Experts of a small language model.
Size: 11 layers, width 224, 20.1M parameters.
Training: a variant of Adam for the experts, 570M tokens.
Below are experts of layer 3 (counted from 0) of a mixture-of-experts language model. Rows are named router (the router's row for the expert), down (a neuron's output weights, with its number) and show model dimensions 0-223. Each number is 128 + 24 x the weight over its row's rms, rounded and kept within 0 to 255.
Before each expert's rows: a language model's description of what the expert responds to. This comes from a sample of Wikipedia text that the model never trained on.

# expert 44
Inner syllables of personal and place names, often foreign, such as -ina, -ia, -re- in Abreu, -an in Brendan, Romania.
router [144 146 130 153 161 126 100  85 133 122 121 135 100 138 109 126 114  98 123 168 120 141 125 135 134 158 131 141 123 108 132 132 151 117 136 132 176 118  97 141  95 131  84 127 126 105 126 121 150 132  98 127 123 144 178 106 109  96 148 129 140 109 128 127 138 145 164 170 136  89 142 150 109 188 151 105  94 125 101 150  67 150 171  95  61 159 131 128 126 119 178  82 121  75  78 138 182 123 157  79 163 127  96 160 109 137 108 143  93 185 171 120 170 131 129 131 137 130 140  94 129 148 113 147 139 132  97 111 182  96 100 124 152 154  98 143 121 131 126  80 136 200 141 132 105  87 140 111 150 156  87 141 132 112 133 109 116 125 119 121 152 138 143 158 118 118 159 134 100 145 120 130 128 121 166 109 131 125 128 128 145 129 131 145 129 117 140 122 101 125 128 149 132 113 132 155 193 112 143 151 149 107 157 129 157 144 133 116  94 163 121 131 143 129  99 125 102 115 146 140 141 128 104 140]
down0 [134 132 127 143  91 122 214 149 132 160 144 117 152 142 129 160 126 181 150 125  94 137 123 132 146 126  96 127  93 153 134 192  80 151 103 149 146 131 146 130 144 106  96 182 133  95 148 152 118 126 125 144 103 156 153 110 142 113 162 100 121 125 132 131 111 127  65 116 127 107 124 128 122 141 116 157 143  87  98 118  98 116 149 103 159 125 119 161 125  96 113 171 137 143 145 128  82 169 133 127  84 125 161 159 137  93 117 155 136  77 146 141 132 130 125 126  74 128 135 184  88  80  83 159  99  75 120 144  92 139 130 105  94 102 122 133 140 140 102 181  94 134 136 134 147 154  93 114 149 123 143 111 119 106 116 127  72 148 160 113  96 118 115 100 154 134 114 114 172 122 140 114 123 125 112 136 140 115 116 114 106 148 161 147 132 115 144 157 112 112 113 142 167 131 124 115 121 131 131 125 118 162 106 112 123 108 132  94 142 112 142 151  90 118 138  95 134 134  96 137 162 125 131 103]

# expert 12
Middle and final word pieces of names and words, such as -ations, -son, -berg, -ing, plus quotes, digits and closing parentheses.
router [121 129  99 136 127 144 135 115 142 150 152 128 125 150 127 136 124 115 119 148 132  99 129 133 105 148 155 126 126  72 142  98 130 123 152 121 181 118 132 147 120 150 104 114 120 147 134 111 149 168 109 107 113 125 143  97 124 126 142 113 116  94 145 121 169 128 189 161 154 152 140 164 134 200 171 123 121 151 135  95 130 139 213 109  80 128 140 155 142 173 157 134 106 106 143 136 157 114 160 108 145 107  84 157  96 178 102 160 144 152 135 141 118  98  94 134 134 138 109 103 122 163 109 158 131 148 119  88 125 121 100 107 132 166 102 169 135 142 129 109 141 189 144 193 132 132 150 124 153 160 115 143 168 114 181 113 135 147 160 120 168 145 165 140 121 126 143 143 105 143 135 112 125 138 157 142 170 154 137  83 126 127 115 137 127 131 138 103 138 131 145 114 122 117 128 156 181 103 160 140 118 131 121 120 152  98 156 154  74 147 121 119 111 135 100 132 123 128 147 164 115 145 113 169]
down0 [107 170 117 120 120 113 120 165 162 166 128 151 165 142 128 150 124 166 122 155 174 136 145 127 133 123 130 119 106 119 129  93 104 133 171  82 126 127 106 136 123 114  91 164 101 104 132 127 142 125 179 136 117 136 138 136 114 135 104 117 107 142 127 150 113 131  86 154 151  98 149 101 123 162 108 166 132 138 153 105 144 106  89  96  97 115 151 115 129 109 122 144 117 162 139 132  81 142 150  99 129 112  67 153 112 149 123 126 129 122 162 174 127 161 151 101 163 135 145 146 163 145 136 129 127 155 136 133 148 135 105  65 146 100 111 136 146 138 126 225 102 116 188 129 137 113  94 160 137 129 129 102  89 114 159 119 145 134 154 163  82 151 103  98 169 143 133 145 151 188 135 103  85 123 115 125 132 118  91 115 108 115 122 148 118 105 116 121 120 161 152 107 145 128 103 125 117 129 145 102 126 129 129 137 154 108 129  99 162 132 127 145 115  84 115 140 111 104 175 142 133  76 156 112]

# expert 29
Invisible characters in geographic coordinates, determiners like his, most, its, many, and table tokens such as MPC, JPL, minus signs.
router [108  93 142  65 126 110 116 128 111 136 125  94 140 117 130 170 123 148 130  99 129 123 156 123 132 138 146 135 124 124 104 131 141 157 111 125 167 151 150 164 138 146 142 143 139 108  97 115 100 128 158 164 123 142 146 119 111 130  76 163 141 138  98 119 124 129 169 159 203 194 147 134 133 114 149 109 110 120 102 152 150  93 146  88 122 112 102 176 100 122 183 126 119 153 116  89 112 120 169 137 158 120 106 136  90 190 126 158 130 120 111 148 113 134  99 129  94 155 125 181 138 108 113 120 159 157 111 152 142  89 122  90 102 149 112 169 119 151 118  90 163 117 121 174 129 155 120 105 152 181 132 159 151 103 121 132 118 132 134 115  98 154 104 118  92 108 113  71 112 131 134 114 138 153 179 133 104 163 128 120 118  97 124 127 120 129 153 129 110 143 109 128 132 143 139 131 113 135 116 134 147  91 168  87 111 122 108 140  93 151 124 116 134 118 154 140 139 101  97 137 186 158 138 112]
down0 [144 151 146 154 149 120 115 122 105 118 129 130 141 155 109 109 154 118 132 119 162 108 120 103 141 157 105 144 138 138 107 126 106 119 111 138 136 156 110  75  98 160  93 140 127 147  93 160 129 153 132 127 103 149 156 156  70 119 152 101 153 174 120 174 143 131 151 136 104 147  82 104 105 136 166  62 147 125 137 111 109 128 179 132 116 142 117 151 135 125 163  87 143  85 117 102 131 140 141  99 166 112  85 126 118 159  66  85 124 127  33  96 122 117 136 167 128 129  99 155 135 105 146 102 129 127 113 144 138 114 126 103 101  99 126 217 169 118 118  93  90 152  91 162 130 116 133 143 112 113 115 130  99 165  94  86 123 149 140 141 144 148 166  82 145 116 118  99 116 120 149 108 142 130 114 124 142 114 146 126 143 119 117 134 121 124 108 152 146 125 138 169 117 123 103 159 136 103 129 141 120 139 117 127 128 101 169 105 116 142 127 141 121 122 129 117 153 114  99 101 104 136 104 139]

# expert 3
Periods ending sentences, spaces before numbers, opening parentheses and quotes, and heading markers like ==, e.g. Iran. or ==Background==.
router [136 130 122 114  85 146 126 111 125 143 146 122 103 165 137 141 112 100  79 123 172 130 104 157 150 156 100 133 100 108 154 122 153 123 124 101 142  90 177 162 113 113 104 134 148 133  74 108 124 126 146 142 158 136 138  99  98 101 167  90 152 160 113 127 132 134 143 143 153 144 125 125  99 159 165 140 136 150 115 114 104  96 133 102  98 117 119 158 144 184 116 170 123 144 137 127 115 119 127 106 127 138 119 146 113 113 133 173 125 130 150 110 122 164 104  83 142 124 133 125 165 147 110 144 146 150 102 119 145 147 132  88 142 121 116 176 142 115  99  93 107 174 167 119 131 109 199 100 117 159  79 138 131 159 116 136 144 127 160 128 182 152 115 128 109  84 160 107 138 122 120 107 156 153 158 148 113 131 157 114 120  82 108 107 144 150 113 103 139 158 155 103 135 155 102 126 137 130 135 162 174  98 177 140 137 152 155  92  91 149 124 130 124 156 153 111 107  89 133 109 192 134 115 133]
down0 [170 158 155 139 117 161  92 171 127 156 198 136 129 135 162 124  69 115 122  96 150 170 145 159 106 131 114  98 125 152 106 141  96  94 194 111 117 107 163 133 124 138 148 135 130 141  88 169 147  99 123 153 119 143 134  82 129 108 148 122 137 174 131 116 119 161  92  96 117 114 164 127 115 128 157 156 156 133 123 158 131 123 106 141 138 141 154 126 109 155 101 125 127 128 167 101 129 125 118 145 128  99 117 148 123 187  88 158 158 115 118 154 114 160 137 128 118 139 158 137 113 118 143 135 160 121 171 140 169 144 134 140 114 117 156 116 119 144 151 255 105 113 152 104 126 152 160 106 106 117 126 110 124 144 139  95 124 114 143 145 118 112 125 165 138 150 125 104 128 128 143 128 141 121 151 141 149 112 118 108 136 130 152 107 127 122 133 136 133 122 146 156 127 186 130 108 139 123 108 170 134 120 146 114 144 118 148 110 125 111 120 118 136 132 112 144  87 124 129 142 148 146 145 129]

# expert 19
Articles a, an, A after is/as/into, and month names following in or dates, e.g. in January 1957, 20 Oct 2017.
router [117 131 133 179 157 132 183  86 140 123 140 174 130 127 135 197 148 127 108 108 138  93 161 142 129 140 175 137 132  98 106 155 121 110 110 139 116 128 128 171 117 152 135  99 136 115 106 132 140 157 119 139  92 129  88 120 174 119 157 125 174  85 130 138 114 148 159 148 148 133 145 133 141 171 122  96 138 104 110 168 106 147 165 148 130 125 145 132 151 163 140 113 124 148 109 158 139 148 141 137 117 133  99 130  86 128 138 158 136 159 150 136 162 126 108 109 147 121 139 116 182 131  76 139 109 125 126  70 122 113 118  84 111 155 124 137 113 124 108  76 100 188 157 162 120 127 128 108 147 140  96 151 166 110 144 158 127 107 144  82 111 154  91 140  83 134 207 115 131 154 119 106 145 157 143 116 119 117 144 110 115 131 136 128 103 147 134 153 106 156 147 125  86 105 125 103 162 121 154 146 119 101 129 148 161 114 125 117  89  94 103 118 152 147 107 116 127 114 142 123 131 119  94 164]
down0 [103 110 148 189 165 149 174 149 127 151 133 146 133 101 113 161 121  97  90 152 138 150 168 140  89 139  91  95 100 117 159 156 111 128  92 149 104  82 127 117 133 145  98 111 102 115 138  96 107 115 126 114 132 130 129 132 130 109 125 165 103 109 102 113 126 128 177 110 111 118 112 113  81 146 159 167 100 133 148 133 100 171 134 179 121  87 151 153 162 132 115 137 160 126 104 161 129 106 101 163 136 129 160 120 172  92 122 136 129 156 127 109 133 124 118 113 136 103 147 148 129 119  74  85 103 115 170 166 123 134 150 150  87 108 130  90 107  75 141 129 125 127 107 169  97 154 126 131 129  97 153 136  83 170 138 146  94  77 139 138 117 158 100 116 129 113 153  94 137 121 138 146 125  95 124  89 103 113 126 117 104  89 155  84 144  94 131 156 146 134 133 107 113 154  90  76 130 141 154 137 126 127 138 140  90 126 135  94 118 108 127 109 145 126 108 133 131 115 136 125 119 141 159  89]

# expert 39
Middle and final pieces of foreign or unusual words and names, such as Córdoba, Scooby, Moriwaki, species names like Semecarpus.
router [157 133 116 159 153 145 124 126 142 147 156 116 118 150  85 135 146  97 112 125 128 107 123 127 116 163 157 169  82  75 157 128 118 122 129 146 149 104 106 143 101 137  95  92 118 122 133 151 111 142 106 122 105 130 130 108 146 137 182 102 141 113 137 135 172 146 188 179 138 123 139 146 144 184 153 101 102 135 102 134 108 110 191 117  91 130 135 129 107 118 146 116  98 114  66 153 172 127 162 101 141  94  85 146 101 157  80 159 119 179 127  99 139 121 122 117 169 123 148 147 127 179 102 134 172 141 108 122 158 116  86 125 150 147 126 135 153 137 142  80 142 202 140 150 113 108 107 131 167 134 127 120 129 142 162 117 137 163 144 103 158 137 144 157  86 128 145 104 108 116 139 121 153 115 136 121 134 147 124 104 123 111 128 124 138 139 148 112 127 130 128 153 123 137 143 185 190 124 148 110 119 137 155 108 140 108 122 113 104 140 114 128 151 122 131 167  87 127 142 134 118 117  87 137]
down0 [ 78 157 161 157 173 167 154  89 152 103 116 134 160 129 155 108  95 118 150 127 178 169 132 112 161 130 107 123 120 155 133 142 108  88 157 147  99 108 117 158 114 109 100 129 147 112 121 137 138 137 111  81 127 135 137  86 128 151 129 105 126 113 136 122 126 151 137 137 138 120  91 177 135 122  92 137 127 124 130 131 139 134 108 152 108 131 148 122 123 120 119 163 163 115 118  94 126 178 131 124 150 155 127 122 112 119 115 129 157 139 147 128 158 136  80  51  90 152 125 107  77 144  93  91 144 137  89 161  88 138 104 117 127  86 121 169  80 122 153 163 171 142  73  83 108 109 149 151  86 134 132 150 155 134 167 140 141 103 148 150 159 124 169 119 105 120 130 140 130 110 127 106 130 135 124 152 106 147 102 152 119 156 128 120 105 173 137 116 159 103 132 139 113 106 107 139 166 140 109 120 142 134 118 110 174  85 158 127 118 120 113 148 119 137 103 111 103 117 134 124  89 173 167 139]

# expert 43
Tokens in tables and stat lists: numbers, spaces, line breaks, abbreviations MPC, JPL, MF, FW, and words like bye, place.
router [131 104 123  85 116 115 118 145 135 127 163 172 135 135 129 156 134 136 141 133 130 103 151 135 141 102 117 121  93 146 119 146 116 146 154 111 161 145 144 162 136 158 173 147 152 114 141 130 117  76 150 164  85 177 131 141 113 138 100 157 122 165 128 113 127 137 136 156 145 151 116 125 127 143 133 126 157 124 126 116  91 121 160  73 128 106 121 219 104 153 167 128 121 130 148  99  94 111 140 122 153 126  77 163 101 158 121 189 170 131 168 125 152 113 119 152 124 199  91 118 137 100 128 126 148 115  93 172 139 129 116 107 108 136  96 166 102 115 134  68 140 141 130 169 100 166 163 147 118 147 106 152 142  88 129 156 110 122 110 120  94 136  95 108 124 165 146 135  87 121 134 124 121 174 148 111  99 122 142 121 137 157 116 150 122 132 155  90 123 115 129 120 155 121 138 125 128  71 127 120 139  91 111 100 120  89 115 115 115 143 135  95 140 134 118 149 143 109  97 145 145  94 122 110]
down0 [134 108 110 105 131 140 146 113 159 189 155 137 134 157 115 115 127 168 121 140 166 123 119  91 102  78  62 154 101 107 106 131 154 126 109 119 121 177 139 134  72 111 173 147 145 144 104 144  64 102 140 134 169 150 143 139  87 161 130 117 138 142  91 132 133 126 138 160 129 176  82 134 113 122 170  73 121 101 127 120  92 119 130 138 169 125 119 113 102 124 127  82 105 125 153 126 126 159 129 114 142 110 143 126 153 125 135  86 144 112 140 105 115 150 148 157 103 135 156 117 145 151 114  87 106 157 143 117 125 185 126  95 150 136 122 148 144 123 155 133 119 100 116 142 118 112 113 145 108 109 147 106  87 115 110 131 155 153 116 142 120 132 126 120 129 169 138 107 112 128 143 142 117 123 119 140 159 151 120 184 134 151 158 117  97 140 123 154 149  96 133 169 124  76 134  89 105 115 149 127 114 150 150  93  87 141 170 149 120 108 131 113 151  92 168 129 123  70 150 104 136 101 114 143]